config.toml
n_layer = 18
d_model = 256
n_experts = 32
experts_per_token = 2
d_expert = 224
d_shared_expert = 0
activation = "tanh_gelu"
moe_layers = [2, 3, 4, 5, 6, 7, 8, 9, 10, 11, 12, 13, 14, 15, 16, 17]
router_score = "softmax"
normalize_top_k = true
routed_scale = 1.0
balance_loss = 0.00225
balance_bias = false
n_groups = 4
groups_per_token = 2
init_std_router = 0.0063
lr_router = 0.000553
vocab_size = 8192
norm = "layernorm"
norm_eps = 1e-06
tie_embeddings = false
optimizer = "muon_variant"
lr = 0.00881
beta1 = 0.93
grad_clip = 0.5
batch_tokens = 131072
seq_len = 512
train_tokens = 513400000
steps = 3917
dataset = "wikipedia_en"
Below are experts of layer 12 (counted from 0) of a mixture-of-experts language model. Rows are named router (the router's row for the expert), up (a neuron's input weights, with its number), down (a neuron's output weights, with its number) and show model dimensions 0-255. Each number is 128 + 24 x the weight over its row's rms, rounded and kept within 0 to 255. Numbers have three digits each.
Before each expert's rows: "raises" lists some tokens whose logits its average output raises strongly, later layers aside; "mostly gets" lists some tokens that are sent to it at least half of the time. This comes from a sample of Wikipedia text that the model never trained on.

# expert 28
raises: "i", "e", "a", "u", "o", ","
mostly gets: " prot", " t", " ent", " cont", " Cont", "olog"
router:133142152159121150187111102106098123144100109122101157143115130119151147106146174124103127154174160157108113098167113153128161097125126146103110131110149157159120100113132117100114132164130169119144138083086107083137126130138119130100144109081081132118127115123109123133153135129112123110108153103110113145177084151161098152139168097132101126132121174113120125109166143146095142130077146087102094171174113146136154121113126134130148157169077128130091186136160129089167173114131142137120099123112136142097088098145129121158115116110132158127135172138156095130128090161147105130152133145122147125142166143115125111093096098151121150104086115116137172071103136171139141130093124148109111148146121125170132111135125107133130167127157151130102119073147117131129111113092118
up0:156103133147116118132136128129130127109108096156095136174086095116087135121171149103130144128176200111164107138178126134131142129121177098105072106140108117146152110167115113085120161113151174179126159122123127080100170153160112110126092129122137151114124119174144087125146128099115106120143161163116142140127116137153167088105166133142140133097156146156118115125090104124113166097119166119099144137156154145143113124128126126162121146134121156138113083131119120112148100071066141111133151169111134153130143129109112137097136105086137112170130115125139118100157170165133115151122115130151140103106141124124133162102128121130101141116131121122093090128129135114098166128141104125114110107110105098122099152100167134159116131122133090142130097098143060136098107174155106
down0:139124145124153076092118122131144117140113120126094122094123127117171114169130118161070166142118112172139118107115130126121115098135078167105145156101131090105129123117130121138157156153093108145140122126131116158127130108122129129128106116108130135144134168128116102132100090137133121131134085075089161146134143111116141122115145135165148155133209085132107125158119166152086126159150113125137107151121138158072146103117147110129113096153101158174143104098122188155104146159148111127127128120180126117092138161112150157152140159112130088163117098138137098128118131100107130110076099111131132104118136086152121115134122104077137171122121139133118143122130102122143162155139150109129173124084153172112156120131132136153150110125082150132080104196139128112183149117109141

# expert 18
raises: "r", "ri", "re", "o", "ad", "ro"
mostly gets: " a", " c", "c", " an", " Sc", "sc"
router:134122150090127119105165146093128146101138103113106165160133140108158114107100088097166116094154099110134117118152166148121123106095092119137086120159148134137143137133134135075144142159094131124114154087079145138138123133165133129092127124128153133136153129172108134115098186082144136188151157136128120134088143122153131167088127173165097120136101126117136142142112114145161136169091133168157125079132111134143120153105098103137172126114152164070147148121120130126174115136161076140152142114109122119074170146136143084162126159129113149126112150125108089123161139106137085177115100099093132102144101145091130149158121133118159162171125110103122140156126129121153110155114100145114118113131093107142135130112130160137148116144148113138081142118123158142102088115123104
up0:098097096118090141115087143128095112161118120130131133137111085155112127178081106110138122116111121076129145141122159099147131146102097118162109152143123123127101146107125124093156093140104062123139137150126140083138115132124169142100102148129159163149157099113139158135118148182102129185127158157113142167133102106128134103104156116107147146074134130153124135111073125104155121173149124094180140139159125107149169096109129141129102126128149156096094114142182151094118134139119105113109136115114183088147171131144150149113130086128150115137131124121142126121129076157140129186152109107105108148158109147121118102137155137118093107144153137112107129122142137149095143161114129152087099126079094106098135128127174104071112152141130118116157150140117108111097103138120122
down0:191133172123142154121086142125159132112180125125113141164132124134107135120158108100139136099112132105143120158129107102114120159144095177144102110120147126152158104161160171114091151098103147135161164106124101132129179123137143148120103118118121150102122130127105122140132095097142119133111085138153100146128078180096157086124168129109100091114139080103118107128125169173102150086150130089169143149146104115123134151161127140124124131148153152146148116114147163117143110087134135172119099122106132116099137139178099099141114154122138142148113126153120150126132116158145100120133150143134146075135097123107127150122053152118084147107132119124134124093142130113125099129092145088138136148153071163149169101138090134138088063142106137134147116113135086152113125137102117

# expert 10
raises: " the", " a", " "
mostly gets: " became", " won", " released", " used", " made", " held"
router:166157094078137110100092144127125126150147114119116095108085157082181132161119128139142152153149093142119139149106132114157142131086153115125146146132106130108151095102109094178114095117108133100120129123131145109113141154112118120163135158107147146113133127115154127128116123131133150145138109139065115132146100158136120084121201149130134084115081109111124141121145148147122180190136109143144182111096098111127155115097135142114137081111118143094137106110176171143096151186139166164091117148144170118123130125111129111135106113113129103155060128134122108162145135091140137117090121139155102160134125075138142096101111109109137137150108125128145161154129128068077169126134154095150141132125146138164172121114129136104139144136166114135128110143138144098121135134143133
up3:153128158177140138100142139129143152155134154095112072139091094157127088110135129142114153092139125149119115146144127153101129099109126106116126123143106140159126106104121119140088160129136131130102119125138102089136144128091115113107149169095148149149114183089161139150149140160119146143132149090140139166118130129154133131182185100143175130100118160128170129126122135177150101129066135137109135094147087143139088090133110134123101115149152076159103101130104122145087107127100150139115090126117131110106130140137120096169150106119153108121149104119121093127129136161121132137154088137132107125091103100123133130164107135171167128154120099094146126146149172152113102126121081171171146191134093111152147069118147119095107137120122100151087133110128123131166136107160149
down3:145149147118107146152115121141170157141100083183103083187146126148170106080152144102187147108099075141130132124151080135126124166129098109143171140134142179093124099142133110129136136140121138142127113111158111154124166129120126121136142131101092127128154138113144119126089105132123165129112121150122079151077150121156129138117143104146172101126103131120163089135136108132099087105159112114128136124103141140101082148105126155097158135122140140105169140138114086092175108142181107131106111162147143138131134131154131171148107126139087133100108146159127103138145126142133111131183135103109087109112128170177142120112117120151142121148150094123122116130111125153114170164152133136157118158120172128144117127093127091129120115125083129136084141136094130061146117118119085

# expert 2
raises: "-", "I", "In", "The", "|", "T"
mostly gets: " (", "\n", " re", "(", " pre", " acc"
router:120156092169101147097131122151108104156128165103094098114147116129173142153095128152088133156134129096108113126157137140138147170123097118115135147149115177109166159117119126132134110136124111151154111122111139143137149146142164158146124155099123121131161126157141127151120125158118144148117108141112144155106144135090122079084080149109116114103091105142132071107149150092124126124116123142142105146107120177107098144178093155100184150159130147152164101122129133144167112116144146117161150157109150119143124093089127122100108139081137147104131133134122124102108133085114085168154143175130149130162133128085138169141082140158104153138111147163162156113134164106141100087158128124159131085145083124099120132121118191097146096127099137107130114100140080105140161099129129
up3:122086135123106088084111126103169156138148131155112116126185142129150118123157144110128134117148124140154135114146131123108107160128108159176124137106123117111097167138108140155103087094125129087114110119131143134145129123111135185108095152107151109130117124146132143140120089174154094123108154079138140106129120091145128121091135117132114073113098157145112114131158179141159177119149160135132093090114146125110100125139108135102112103143115129095137140085086124137098126144136109152136102114166101162130152178164104146138074176128143120133153105104101110103130138112140124144136088150146115129150101135128169099140134132190154177116120077142110120134120132122145177087107071125107154131145103116133127106093142166064146082103129119144115149134144160103155153152104114
down3:132145116107150071132091150154125098112141101141148168101088091098106115142159127119127107176114138142097162092125115142156152103157093099105104152167111144157162125153164085098097163123120092161143132127128126136119119139151113130125144121127127111165106111148128126118135108077112158133122094099126144123115112102114111143157085139133171168108137181159136171180112111110154168147165095157132123137094206128125123111122116087098113149138115087138184142134152154138130110143119089098123111171124118162136119090097096139143139093090113152135142132164127093140120111159118137130151173127129157158082115136108122133163136116097134130119110143097156155104109122134131112125131082127114144142139112140104109097138165130093100133150108110145137108148142144138081135110134187

# expert 6
raises: " and", ",", " in", " t"
mostly gets: " National", " World", " International", " public", " main", " national"
router:145127099145124132109120101127112087131100143167151102163102116126130107129138166131135154184127152139112103110132137123134143154143109138088108107084168101130163124117123142133120113154127113170158185137160127105157114133102139090098074129107148089141166162096116136110097148145130123117119099109082136140111073106135094105135135156126133137159176114132136119126129119112138132106156151115113154153087166152155097138089156146107107121097129164151108143127190084152148104163110132148098150129127166146150171141120129102120123109136153129145109158130078128158120124115129111155172101098110110131137156146127095102135128115116133147136093121077124120121091160109123163120113093128114152155107140126113182093113128082161142140153084076126085178159139170100128146131122125
up1:117111158116133141106139092151113104143154114138128097145115155128102115109136138146135109121075139097147145148119110112120107114152148143102121134065106083105114114135151188082095111108130123111124117107139122130076140154182156137176144139110142092111089133163117116134190166144106133137163128138152141106098103089112108150091120143106137140160096130129146173154170095147157152121094108070086108141105136147138113151090121118157100125082115134153164155118134086167158106149124153143172113130168169097130119160147099142142138100143124099130106124140104138099138190146112124137126130112136138176117153172100136085131120172148118137157119106099152131123115131135111092162142141148106106102154145140120124147108146110125154122152152142128129112120086090116160158150127161
down1:135125145116090104148113153093132126128165120149110111130126112150179180112117135092127138161097137110134180104134134080151126119147062087121104116137175086126161143140139129119134124143137062114126130159141164171091146116096147161136104153098098153136126134111168091164100135088137086107144146160119082136123137093145104128101143076156113089106126111144132122120118130122166124113130097147079124139156183078183147112141100141173148147130133138136113088140123128107122109108099114134158163126116127141117147142143141116133141142163125141112165100141104166106113171130164116098093119144137102128121109111128140139119090110114147120088107112139148111117170126140126148152170154158115119128133136130163091111154110151139109114154089099156119098142183150117119085117122120

# expert 16
raises: ",", " and", " in"
mostly gets: " University", " League", " County", " North", " Church", " District"
router:118133128152107105153111116131141152150136101205137096122103129127100169112152137119098102124114165095145092113126137112109102142121103152136128116111106114124142130153094164131127093145165136124132154144116158163143125141133097150125112142104140155134125106120138084116159151139099104114096161129118136142082098092115119144121104147143143176145114119126125157129113126133127159091148076113161129153117143094183150063124139112096139110122160124165102099078179067126137091154164140145116124155148120150093118110151080153111124121097147117125112125114108132146113124108104135145076150107143162104126182152095148112098172121125149126133122133139076158144156090145126151131142176169162113128135153115063118175138149117141162115114155129125130165147152119118097091133138146
up3:136132149165141141160086098101184113147122098157107127145125141127114099151123111098150126101084102133139160161111134158113110123137141084079129118125160121148093161118097143129146081133143152083105149154136163127091141114133163153102107154124141137155127122131127114160126135138175140128139129072124132131149141135148145112121179141105135116111158149139108093119087123108147146140110127108120081110146132151129128128160140157107162165150163146135118159101095126116101112182103131145122109149152129145148067107128124134169133127129141124104167134131129058121140103121083095179102124130149131149130092175117115124125126106129104136145083071145115194101111118114116111135132155100136133138129088114071144105131123096105093119176121112130170112104092127159105153118098153
down3:164092122158125136100133104134124175096153171171159115145119116141113113184110123144134091145124117142149156097165072110146096159149131084142099148133129192136141116089136130096124114150111153147124140141098139189151115129153130159125125138133131120144122107129132115142089120119098151093164165064119144117144100150151096076124137126136122115151149111119084109095136100117164151132079140110139131136091119133102140103185161145112149173100124131102148088175143116132114096130123151145105131107098160140131104109126094187115107127147139129089157154155126172098147111094088111102145109131135140126120101164101123117127122175141133134111136124131163125112101106111158088106163156139133081126137145142123089123143135121151161116107156138144118123104130121151150110149081096

# expert 26
raises: "1", ".", " and", " |", "-", "0"
mostly gets: "0", " million", "6", "5", "7", "8"
router:164163132112109151133110155154135141134163116201121134140134132142104124142116106147127158099130080130133163146102130133084107112061103149164130094154096110118119110112102127148071144125141098118124083134101164138131120109115117166096116128126131123114145169103142083141130122116121110124140121138087114095138067142151157138091128117138149135139196134144126093119138151104122108124132146087143131082141132126135138118204156148122111151154117167141120160134147137101170161123109093124145164146108122143168127125101133142163135128196162122103138092145126082151132136156144129129146117089112092092127132139165162106130158124180091143130133069133097106121141105137160151096149121118116112108132129198109141144138126131130117116108136131100110117147104088117103144131152128
up3:109127150131146125164123130138129108166118136139148146120104125089164166161115140129122154150089125123113123071122111141074123129116122099104149118133148192086113139113106155170116098168110137114144128129156097119101126132171119137081147137134148138119127137173106142103128126119096131126132172126137148180139129107176164174142145100103131138110083124082167105071131143101077116094154174139145144107109090124120099148159170113117141123120161161149136165126105112103137159108115150153125088111165099110126140144102105143103111139131126126140091107138113150146147166129152108109151101144110110101132129166137107116086098148128073125151128103128124134148121115141122148120090135148069087144103145107126082127111136148113177137175094151108169160103132143142104101137146129
down3:148116144148131117101096148155161117089099137102119135150126155151123158104128125065093130156176115116166131128112140130128173095133125133145137080121159122152156114109109123112120101169144138135105147106105122143184085100125129098194177085111116128102119137115164121136125157114152116110103131139121154136099120149113107126073120125151141149179092145173123127181141099131155194120093098090152151121119111096171136121112113114150138137112120119135123130107101135137142126161141116150121165088119127114194133143129139171107117125118107108124152143101146116123090106142096109124133139122150167136132082131163160122121144142108143137123124201080129121109084117105159128178143111131146111157118131125154131134136139148108091108123113100110081125136162165102133146096090135

# expert 17
raises: ",", " ", " and", " in", "s", " to"
mostly gets: "ck", " Rock", "ott", " rock", "ett", " Wood"
router:132102135151148137136146120126190114144112132148120096152125128095161128099169099132149111122110180156116136144138109110119150127140141150144147122094109062112105106155122139146097131137150130109123156094136151134118107079098061066133115112128110150156145106138159130103148123135140077152131167108123182105109109161167163131144176135136100151108131120144135096163107138128108114095134165122115113147196099134097139128078156105116137132112110101149104141158164110170105115118124148103127117138124162132103145104156116167099168138143147156113129144159133179123137151141135176115115114098120158128125115142160101116146099131112118139103129112109151126137104139151133138095103096134109066136174114146066134168127149104115098150126168160093099117143136118092130127107106131
up3:136091144139153122151134091103129149115118088110128138141121137119124133152116149116119109155102150162143125110095143056108121173095172151087116131126166104089124134108188143133109113141126118104126099127163142171151132167109101142103116120066120130117074103084135106125157113101152105112158144095170106121072105168091133099119160135154106085142163122122107134158152144131122120143115128122156100122142144143133153108107165129117159147133100169110125167130145132146163150143101108117133102142169146147113123152116162153119097120108104131130083142124114134124085100147079143117112111108129148130131118121131149146122112137141113151137108128131086153130083132115070110163107098051148154082106169141141131129152117153117140171171136167104119144158157126114122132112147158
down3:129137138111111151119149117141122112092073141127124082118124141149150095145118130134110162112123134149152125148117143119129197121137142124119128155141135104103143106128117133119135118137158140166131130148134084163127124089144128091136092131141087112093165076110109122172135196131141105112167161114160179143129150165151141109205081107112133147078179147128125131124121089155088134111104117140152108136101103145135117120112120130143107132134143136088152125108115172117138141136133134147122144142148092107112115122137111161115129130120130117153126089082147114107139195129166107140080156146125130099108100135177108128136134141076168156133137126118154119106090121072150147130129093117094120140126114112130123120125156120162128132146170145083083095114120117158164182141083143

# expert 1
raises: "1", "2", "6", "3", "in", "4"
mostly gets: " ", " b", "–", "   ", "⁄"
router:084080086156092124099166167156158142122113094091133100105146127094113117115092102153127118137125110156152114139132107147141132137134162115091144154162120148115126142150145100126140150146109141121110156139110104150117146156112115153106116111125121140127124113137117154092159132135127099140142095070145097166084124125146173125109186134110098108134145149098122119130128110177129123109082108162142088084139121156129129095119136111130110115161184106178194150079159140087141129135118130184127121129180139112150105154145137122127110161142126136178148125101132124114158103112108122126157145144169169142112146127097113111131104087152102109110154095111119135118080162150109081137115161143145101078130094136108097141117103148150156130164163149125140124152114110151121121101107148
up3:154106117113159091078158118099141149091126119117103133102140129130135112135133142127111087138159082118112101185114156131139110149111133131125146138137136087168125138143137141128147111092067094114138104154133116113128125147135087080117094104103123150140156158167135135118093142123146083128106115100102123102116087123125109099151145146156101162160113115146139172189101110157139109172100128124160138136137168147135115136088109186105124103151102140112127105143159101145099117145167125139085142142149117108121131132124138111114128130100174096120155134150123119101141127122089134115138140140116148137171189115100110112152144137156138132115111116112160149094175120177146143135134120114139084101142172119126140128165158144087112145156085145105118124082130101146211158107146122
down3:113103126164065115147104140130106143152094102165133119140122115151165136127145104129125163165121118145131153127141152139135127119109113187100155174125130167089120155146132104158142136109145067093118138136136152149115083132168108097114124109100160098172129132108126110112123118119158100159165160144161154113141142070142145134126091125111134129120145128126119107110124176119143178114094144107116109085094099121119121107150134090124095134138123093114183164104115147133138111136144123127127083125089138123151080115140117115114117126125144161147107135139113095151157135086139129149125132121136133139130121112108083136134089116112104118092133145129119093193141153148069121151121165154134150094180088148119157110140106178124180132173144120157129143137146135098088102078128144

# expert 25
raises: "I", "i", ".", "M"
mostly gets: " C", " B", " ==", " O", "===", "A"
router:113153088126103109134153145120137108115124153156146150127164121171165159151084075140137132110119130137124103137111102137066122152113133105098125115109162148123128078139158114119121142137168122103131083100149145101080124124135121126115069114117174117112140109127106111125131150120151148126124126096157162158091150154113115094122077182123101112162142113075105129119161140140122095108137136118089104076101131183150149083143132095160107143148155116099121141116149109161109123135152115126131111131108147124109141136107111146136128161124191128153106106185100121132089146159128118133101124116142114125130100133121124179099137149173089142180119151126129134124104131121171148110152150133138129112149141150115134072145110103111120136129113126145136131097182107178152155142064131
up1:125167112132099124144066099100099133156157163144122148119138134128161134146092085173110128076135091118153129133113139137126117069129160121114153136158154119078144118132160129093131112145093133131083153100138165121152116131112120147102142110075137071142107115135145122117115121142150132161103158135121181110141101120112137124145141120170132076138135146154154193121126146134069104145106144152109131099123143136134107157129140109101112124135068101124150111104145119128121099152164151168134053100161110120152103148099116156129105133134119128119124110130114133152120120135086133185105134121156114123180137135127123129104134119124175095176105116174142101113112125142124171150093137100111103105159108113147117094115168144131144118156102130134118160149130110122115103158121176
down1:126128187112125148134120097130140118129113142149124102096117133121095115144159174083116129140101127133127120152146117127119128145153132128144123100149106161217107151121091156118145154157156139095134138141126098155070130089113112138182108071097157143128163150127153117109165151125102116118136082151077118145116115097137112095138132090127096185125089143119146112109110130100162161125120110123121084149094136122119178139090103148126134146097151119125108097079091112100144131136140121135140151116155119124114160133124128150090149118132145141160133138155138089121120136090146095140143085160156121114132167106105148149122119111110117104088134138164153091124147122162136135099132154134101142141138090172095089152148142143175100117196121100146131138114161118130142126158164116

# expert 21
raises: "c", "h", "p", "ch", "el", "w"
mostly gets: " s", " ex", " Ar", " res", " S", " dis"
router:112097124126114138107142130155159143131102129121105128104145086161173133149112160106126064120140118114162154117094190097148136159214173141152201075122151096161127159098167138098132135104125157115121127165116132141132147150135156130099099129145110102164108124107103137130155151123160101144101130143144107127169099100174158097176083153109150119117132140112147103114125164127140145153094127196132117124103106144163107120119150122133113121110100149110162113130117155093103150132137126139126130124094117079128162132102102123125114125128118126131169111121107147131149130120127100143139131143116130097159118100104118132183117134130142116153114146142120116119087100077138119077103111128101144129093094132158090133093111129136143182144089106129143111111163114137142137143116110
up0:159135112155099120092161122141123170134168128147163173107116088154096104145138126111115159153131125125106154156094101145072116094169156117168127116150141150125138136095177132139067105130098173120138143100127108155095174146126151131103163096126115137122149145093164128136097117095109146120127136127111132109134111123160162144137114109147097119089128134090170164104090166157167121100109101136106126127158127116173125145096134101104119143136103130127162147123150157140156141120122116137139117132101131094103135139095113119139154125133144135106149117116119137165101115173145159125120127090146130103130149102136124171129102126093145067145065135194113088135119128097139138103113104168122103122123118134125101114099135174128127076139093133103181124137174095127142140127160122
down0:100102170112132142148120121131122142112088139134082097125128105137115118172169125134148133134096123090190085082119153146099130117102107138103118097128114168087166091161084123102122113103170101119145186149126094103142106146157081137142137125127109085140157158157171175122119092141105108109108119156172122155081085101097160139100117118113137138114127116174137099119142122092107134124135119074111159176115184164136109098126122126123153109130132127117172126152101113092133155133164108125135115154137136146125160113140123102139155137105118109132141153177099139145139095119140117113110120150131133153143117111149097143158113153109149141131134110121103176137101122126085162108133145127159091152135144128144170123135159090157128136163080169140125152100111129116110151130101135

# expert 29
raises: " ", " a", " the"
mostly gets: "),", "\",", ");", ",", ".,", ",\""
router:133165109154099087166121108101143144112148143087097145173159123083116141138109126118116196142167149103141139118153114129123087134158117108098140111156114154144118113110112114164103142106110168147105119140161107106103127096155166110147116165127134152113160126154154086106148099156094148134120140118102114133134132140159102157170153104127100100137112086104124108148107131099126132112124147150098146123169164125091151123148132109144096141153157176114149151119110107148120136191083154143146115149131115128118150115110082145093081147141098134104120101120107123117089131105104137124141131116136164126119127105106169098147086126126094134120139172132140114148152102110103075110169173068156061123148140114138120089130152152152123095140147111122131151125146144098080156123135124
up0:111096150117123108155132153122126118167140117130124173158104155145104126146148120090142117080136135132082149128119116119130140166151128117135144128126115111124148128100141077144138127153123144099093123113162076128116178137177123140091102102122086090152144124128159136095106113138123106074149078153151114128151111149168120140179136131152085087156117144114159083118099162124148137130113112144141125116138147185093116174132171152154108108169093109155114117112131157163143099151132149129137110131107107091144093173143121138122097102124109134142163138086141100126128102139097110145098181113142132157163143130119115161092127192106092128071108100111113096134147165179126155138170117124126144100105117122139108132077123106132118100108141126147137129099126142112157126163140125
down0:138114116121166154173108178139166113158132118155106070114118135164138109169125106147123113164106130112140120114110155089125115117111134127105103096160161123159151085115097143103162105117119159144147077123141122128177165147121121124083099113109107103146128132110145124126085097127111132102157087087138119161109128127142101112152189115145113151144150117121134093113141103111177140109141130131112163154081151160130129134112156148129095151152126121093114089101138140108140124075092076129135149119153135124113137150100139153177119085162120099135123160111129121113120165160143137141131142125167185159134093115136156109069165111135147134084098128136123121159118110155154141152110103136161138116139152136118149177136098125101132119114131075097104123075135135136146153133136157

# expert 3
raises: "0", "8", "6", "7", "4", "3"
mostly gets: "|---|---|---|---|---|", "|---|---|---|---|", "|---|---|---|---|---|---|", "|---|---|---|", "1", "2"
router:108106171110150131145146129088116129129109091086112147160104141134163134128112126126158182124138112120135153113122084138095106105159117140148100147159166119144114136155121097113080118109109147092106130112110150151113141098127158101154076117149150103111111131107132108154129135109093134162152098152101104113139148112167072113120103139134129168126090141143112140129129104183086116101139141103135097132126141130142092136130171144154129121145113157117152102173132128113128153121117154152137143117094085077123081119139116107117158127106109142116113149132160099122141138125106120136129156119181113154121112165122159149140162164134147166120139119121153161176115138169122138160074132148134134104134146121120131102098131174130143142159089153125187135132164051140177114067136142
up3:142078111162078127157096142105077127175158098106094118135151191150139124139098122103140146134125148112080129104144097146140112149136138131110149140135137125149147116106142153140106145139156115116134146114084120095084156165164139128109131131120176146093125115109124129137137146164102156131092090119075101132110109146131125121089107065095165135145137114089162141088165145137088128129147123135114150108125133158097107093117110149158149131079115157123129133151130123097157124048119119160103125157163145107143125153130120108123120106144119094145125102172128114119140116085130125144143111157136129127150132113133159180145113146124149142134158114090105150117141123157130094119126164132127144138086162120113123130121139149116146176159077092140125080120176128142178084126136100
down3:064119097100157114119104118159139098116120143097171170160086107129141128121180098113123162113135105137139146117123096114109099097129157147110155082151106125154131112129127103097119083154125146100095128155172174123122191148091095086145126137141142110150095118141111137101123149156185126081105163120104123129168175114166122136123161153119140102130112143136115101159142125087120149098062112088150147127125151090104164125142150156116129106135172094175148161108127118123101138112135105107152119137133108171142079119132133135105140144078127138134140133087154129137161127124123152123128134110132149141129132085119171110127160141150087126145130144118140140136113124122162118137144116128160064086177128148142144127108143091130162117160123158134126131128105089134138105121126149

# expert 7
raises: "\n", " In", " After", " The", " At", " It"
mostly gets: " d", " st", " St", " r", "\".", ".\""
router:133108129144143137123142108155119102129132104108134166142138154138077098201115127134168179096118187141121111109114131126122161128159140131133131138150153140107132119133126163098146144114151153133145137118137117112120193138123136179133129122137123155093149132163101124095132112118133107157117137111127124137151134152077119171161100103140111127107119134150087129131102155122113158096162146130119156137119096100111101155106108147183147132112142133129129142146103122101100145179131141103118133145143121104111123148091172082183122108108102108083163131118071066141113107129129104091121163141145117144123145117109121213112108126148096103123157134130072127099129146185097132141134156151106132122084106123151116123114132125096115090123122069122133156125101077114142131126113147
up3:097122133157162114131153146101105073132122097060125143109128138130128180147106153081126163158089129180126129164112136126111155156156157089152155144109123123136150153153169090147110137153161129126130121100112126121159133123114158143154129137135128130139121110124127124124102113143108111135166167079102139123127100118149129115135140090168071146097117133087098112134165139118143169168124164137128126096138164132126127086122129128142165123164139170146140142153129104125145128117096155092169180155097143088110074123144085146153132061106142150129126129085096102094096148137120116093128107126105125131119172131119100150084139129115107127095148147134070110147118133110113126137115106122143159106116100075138109130117130137104137152156143073114083125101132128135163125103134129
down3:141134126135099173116121108135130144142143140152157156138157112135156132092133123123121157139169127096119115091149112121136096160100082125120136110152104167098106141134147141135099111095137097111137079141102104119104098142145131121138120119125107132100092144110117117164138133123148143142169069105147179152156118191104104147156103158128096094113164089088126129116125094116144109129103098125136166162121122154135172153172155124144146096148111096126134164100140143131161123096187071139124103090091132154135151138126147132138143114169123125101090148119145139168173155092129164136097124113141114138150145138147090050150134113070108132133122084092164155120141135125157142163128175131149132095087113121156131130120120135106115124098144143088151127134110157106134126116133154

# expert 31
raises: "\n", " and", " in", " at", ","
mostly gets: " G", " g", "G", " Apps", " —", " Title"
router:136078151106104107114098097071138111156085121112124130069162119098144150120121114147101119126108141124148116129145158148115080152160112109115117102115113134101110122129118134132113153113173110099121115126139106135149114141120154191127144127144125118116131125155152122122125169115125140119166170147170139145137154124126124091107196091124172151111200165156099156073148154124127123131164132118153106039108138129175109142119174165134148110096145145147128126162128142068110112120145118124143123097133098115138134139107135118139107131122136095133117098085110140055154160141115120154141116101121150097098158144169134164132136123157118122104104148144139108096171121118134116149137148109145165132108124118131161132132111116103122138117112131159145145128103079163152108163143120
up3:146142132132137112138071112128119089157179132155119116118102168152109180127151191141119117118119096101192116073138106141148144112150124116132136160137116129092143158116104166167163089102132122122124161147156117138100120149079128182119113133107112140112102133161114093111110138136127102167126145089119097139114069166154131126124139142105111125128130157147145108096140114113132144180151090084114142078117170089127137121127136152128117124115136122143098128170108100135065144157114150131173151083136096129129152100104161110159061131124112096120109104143121073132125087148131166163141124128138121129106152163129133130122153150091156137162129136130148124136109114122130118120142136127144101129143107160110102128143135099118154118109130112143157134165146144096183104096147136
down3:107145128092107157160145158116123108120132135105124142126103090117127110167150096106157181145097129138116160099100091121118114119106119155103138094159158108115118134092163153096094159119102074113099124062126164160142100087125124137154124141148087152199126119127178138141128160136122105157132109131110142142162116096141151129083146152129166175142168144130183146103125151137167095124115200129129157119139116133140150154134107149111155141090125157114122110140161133138126101124099130107127117078162128137104126108094157079109154156108132121115129119128099136186179163111114114087152131128135130122134090127146143124119132110124131146107168139105143128088151124111085119111107095109116101138135144125130085137144124128106148119174131140105104147137096086150114162128109137

# expert 24
raises: "i", "an", "ic"
mostly gets: " al", " pl", " Cl", "ul", " Col", " Pl"
router:139167137138133084144169104130098162127108113118128144120137151148133097137103128114118130170160140160098161138121112113131141094108159068119143180176079124113164114091149111111138128131101143095163145096099119157144119133149139107091146091147155132147097164144116164116108131112159158116153108116122127130156140160136106113130148121101133141114103118157113097100141126112152115172160145081145117154119097149097145132122136134141124100089126128094133139129103112117093099117154163119092149162147109115131142119132140121109109116137091160146134128149170137120164152124160187183163116153132133120126129157112134073093161125109138165121156107152160081105100130104125136075100131164127130084105108085134152178154168086138120130126100121152152151095114149086148102096113135
up0:159088122126139121155130106089144156113157152101104131148145136100111168131147160099133126120154154126105146056140102151171129144100173093121154156133135166141132111122119120115122109115150098102134149099138144108086102147123118124110174110135125149133145134111158151114131094157163099123092161151118138102084173144117097136156117127112113105114141087146153139164135165184094105116102174082158157127133157119070091108112129158130145084131114124102177131187150147135115146129113136179118130139141124150180117138121126119107158095094130137100143127134126104138116105138141137133128111152131130139174129102095126145168140105126139071115105117194154123115139163123126107173115092115147153131122116140137115124151143117123137118076130118104168116140107132102138130069137166
down0:123122086183106116089078104162153132130140065162141143143139109127163135146146141120148117114091145133094140121128106124105045114143153127082158125088124099159135128140070141154138126137167149108134115121115139125130113129123103152122142153091120110158122136159099129183125145120078136088114099165159141129109167124153134132115119111096099109143067115130101120148130077105138135140112137154121157145171156151128134135134149160126139110115158133105130160122075161126111146130139136116109131164133124180125115118153135144130075112099125128105134117138140148149157102156099126089126160174154168123082116127101117106100147127157114094097120125131122137118115169134170155124134133135156108143150134153123160110161121127088127190112113123143124129139123179119105088116157084